From a checkpoint of a small mixture-of-experts model trained on Wikipedia: vocabulary 16384, 40 experts in each of 6 layers.
Below are experts of layer 4 (counted from 0) of a mixture-of-experts language model. Rows are named router (the router's row for the expert), down (a neuron's output weights, with its number) and show model dimensions 0-191. Each number is 200 + 40 x the weight over its row's rms, rounded and kept within 0 to 999.
Before each expert's rows: "raises" lists some tokens whose logits its average output raises strongly, later layers aside. This comes from a sample of Wikipedia text that the model never trained on.

# expert 24
raises: "s ", "s", "d", "d ", "D"
router,252,224,202,212,226,236,254,169,204,192,256,199,218,201,212,158,209,122,153,191,206,210,180,165,158,134,228,201,188,192,179,167,204,258,224,232,188,180,270,230,189,208,151,230,174,249,279,157,194,309,223,149,190,243,162,206,104,208,231,181,219,227,239,180,250,154,114,147,219,226,213,154,122,167,190,181,171,229,158,207,164,223,182,191,220,189,242,199,243,183,244,152,216,203,243,231,247,239,202,165,181,198,193,226,226,181,269,184,229,125,229,141,234,258,227,188,260,223,148,191,214,221,215,147,152,246,186,210,224,228,238,204,148,181,202,160,232,250,237,159,276,208,233,168,180,196,211,202,106,211,220,289,201,172,265,169,197,214,166,227,97,204,152,118,204,201,236,187,175,286,190,156,211,136,138,212,186,76,158,185,221,158,214,272,174,121,152,164,173,207,255,243
down0,193,170,216,232,179,205,227,212,197,166,294,155,213,246,235,234,150,214,178,155,138,139,182,209,206,207,195,159,184,181,188,184,194,272,136,134,198,217,217,161,181,240,181,240,246,166,252,169,262,205,126,136,200,144,172,150,170,225,169,235,190,203,252,239,192,192,250,243,242,205,220,210,155,131,158,256,219,174,150,205,173,129,171,219,198,250,178,211,221,240,242,252,129,176,211,209,214,228,219,186,164,162,186,216,223,243,207,195,96,270,145,184,179,202,211,216,237,189,140,162,203,171,258,267,170,172,198,317,212,213,218,190,229,224,180,226,176,156,224,239,173,281,234,157,135,177,196,233,158,150,249,186,150,165,167,179,146,206,185,169,269,153,315,107,181,177,244,181,176,247,228,191,222,210,206,230,266,185,172,162,224,151,243,134,256,179,146,303,221,193,213,257
down1,165,194,164,147,261,245,217,214,227,164,278,205,191,216,207,183,227,195,210,198,196,164,176,194,155,214,227,194,317,200,183,158,207,225,242,142,170,184,204,229,221,202,315,208,202,291,220,166,195,226,188,207,208,162,246,162,231,209,226,139,183,239,258,173,207,154,247,188,192,209,253,285,160,174,145,236,204,178,221,130,153,305,245,276,188,216,249,151,178,214,269,181,252,195,160,273,224,166,125,262,196,170,200,247,307,251,236,128,182,217,222,163,208,273,155,231,182,231,172,208,187,211,197,238,224,271,260,185,193,82,236,211,195,164,183,195,192,244,147,193,174,186,197,204,184,195,235,213,195,224,186,216,209,191,198,144,175,229,217,240,247,223,127,183,225,203,221,233,186,159,216,197,110,162,169,214,208,202,146,173,163,147,191,274,218,188,241,281,302,225,192,191
down2,225,214,189,197,237,213,182,224,190,197,158,229,180,280,211,64,157,181,197,123,211,149,298,198,158,182,178,171,240,144,187,141,239,167,159,228,236,233,249,203,222,148,198,207,195,204,247,261,212,191,229,253,198,196,221,144,194,255,194,221,217,215,197,208,190,127,238,132,254,182,165,237,201,175,189,186,221,193,289,262,178,234,186,154,201,166,223,136,191,173,265,186,228,230,191,232,237,238,184,261,180,193,176,186,184,233,223,128,186,288,233,213,166,178,174,220,193,136,232,195,169,131,133,203,215,159,243,261,145,250,195,161,194,161,135,174,199,188,251,327,239,165,222,186,143,230,239,238,176,214,149,261,175,260,145,163,168,239,144,259,219,208,155,200,287,187,118,230,136,222,211,142,178,224,197,214,227,223,207,252,220,258,220,221,242,179,220,117,213,211,171,194
down3,200,214,246,237,160,178,150,196,159,191,245,214,209,201,154,228,184,178,268,226,230,134,197,179,205,257,213,214,227,148,225,248,177,173,146,234,254,217,233,209,159,237,182,275,246,240,120,190,170,177,221,232,173,214,314,271,195,167,211,145,118,198,244,186,170,198,212,177,227,294,170,279,171,176,233,246,176,263,242,192,285,225,179,192,210,214,222,160,180,204,200,218,238,255,149,215,177,151,290,185,240,189,234,151,182,179,192,228,193,217,236,192,161,232,161,276,167,146,264,239,194,204,213,197,137,272,218,142,178,141,170,232,221,166,239,127,173,255,210,131,150,138,216,221,213,271,207,151,199,152,162,178,172,204,231,138,235,195,143,282,173,208,235,124,157,231,226,231,191,207,166,225,186,203,192,256,158,233,162,152,159,89,193,212,276,179,208,190,224,170,231,197
down4,114,132,306,118,208,258,181,167,219,197,195,224,240,205,231,168,205,244,269,179,210,164,160,146,233,217,88,172,203,204,145,173,167,195,205,218,194,264,178,186,207,230,246,177,253,188,243,247,232,229,267,233,119,126,193,255,188,197,193,242,187,233,251,151,194,200,178,212,203,229,171,205,179,210,164,210,172,174,263,286,135,142,213,160,179,196,227,240,207,173,251,164,171,187,186,245,214,240,179,199,129,191,254,187,318,222,197,172,172,219,166,192,211,169,151,237,193,232,207,185,149,193,105,233,210,198,226,214,199,244,218,199,233,177,171,212,185,237,176,174,204,211,202,138,267,148,219,151,121,131,201,154,282,141,205,174,167,205,179,172,182,197,231,151,189,169,168,124,280,220,160,244,194,298,225,190,190,264,237,185,205,219,145,208,282,214,212,168,249,151,228,202
down5,236,175,212,233,171,235,147,264,244,224,211,209,199,138,228,242,193,238,236,240,214,113,260,119,195,259,221,195,124,175,137,202,146,223,212,214,217,233,234,187,231,214,187,142,204,249,266,142,247,233,236,152,236,143,192,225,263,227,246,192,146,206,255,230,134,223,263,192,252,176,192,155,96,266,223,210,198,194,208,236,271,167,303,141,164,232,222,182,168,202,163,174,194,278,167,257,150,214,215,135,246,219,222,189,123,219,319,288,140,196,179,222,215,177,149,203,184,214,185,192,233,191,174,262,130,204,275,165,194,286,204,206,194,215,218,233,180,181,161,198,260,231,231,212,189,186,167,192,217,156,236,259,190,207,212,197,203,190,152,191,196,246,235,158,188,182,202,276,188,229,231,202,179,237,235,194,180,129,240,201,193,218,255,98,194,243,204,191,206,210,160,206
down6,144,185,208,265,107,241,265,279,230,199,194,276,196,211,177,191,207,175,173,206,257,178,182,279,234,241,186,255,203,218,185,190,237,200,201,198,213,188,215,243,136,241,163,202,237,167,168,138,156,246,127,144,140,173,229,177,164,53,215,202,230,178,152,168,236,171,230,199,175,188,220,150,151,237,187,204,149,253,208,230,145,150,232,243,137,160,154,180,234,171,173,126,203,128,194,204,199,140,211,204,137,172,229,203,213,146,212,203,247,138,223,127,206,254,190,224,220,271,187,197,177,205,214,198,220,153,233,218,244,154,176,204,193,206,159,248,168,281,211,166,204,143,257,134,217,258,279,151,243,219,148,259,207,177,199,189,218,172,114,227,213,179,206,196,140,182,201,253,204,176,212,238,101,172,212,219,200,220,177,116,248,221,144,204,186,239,258,230,180,177,247,184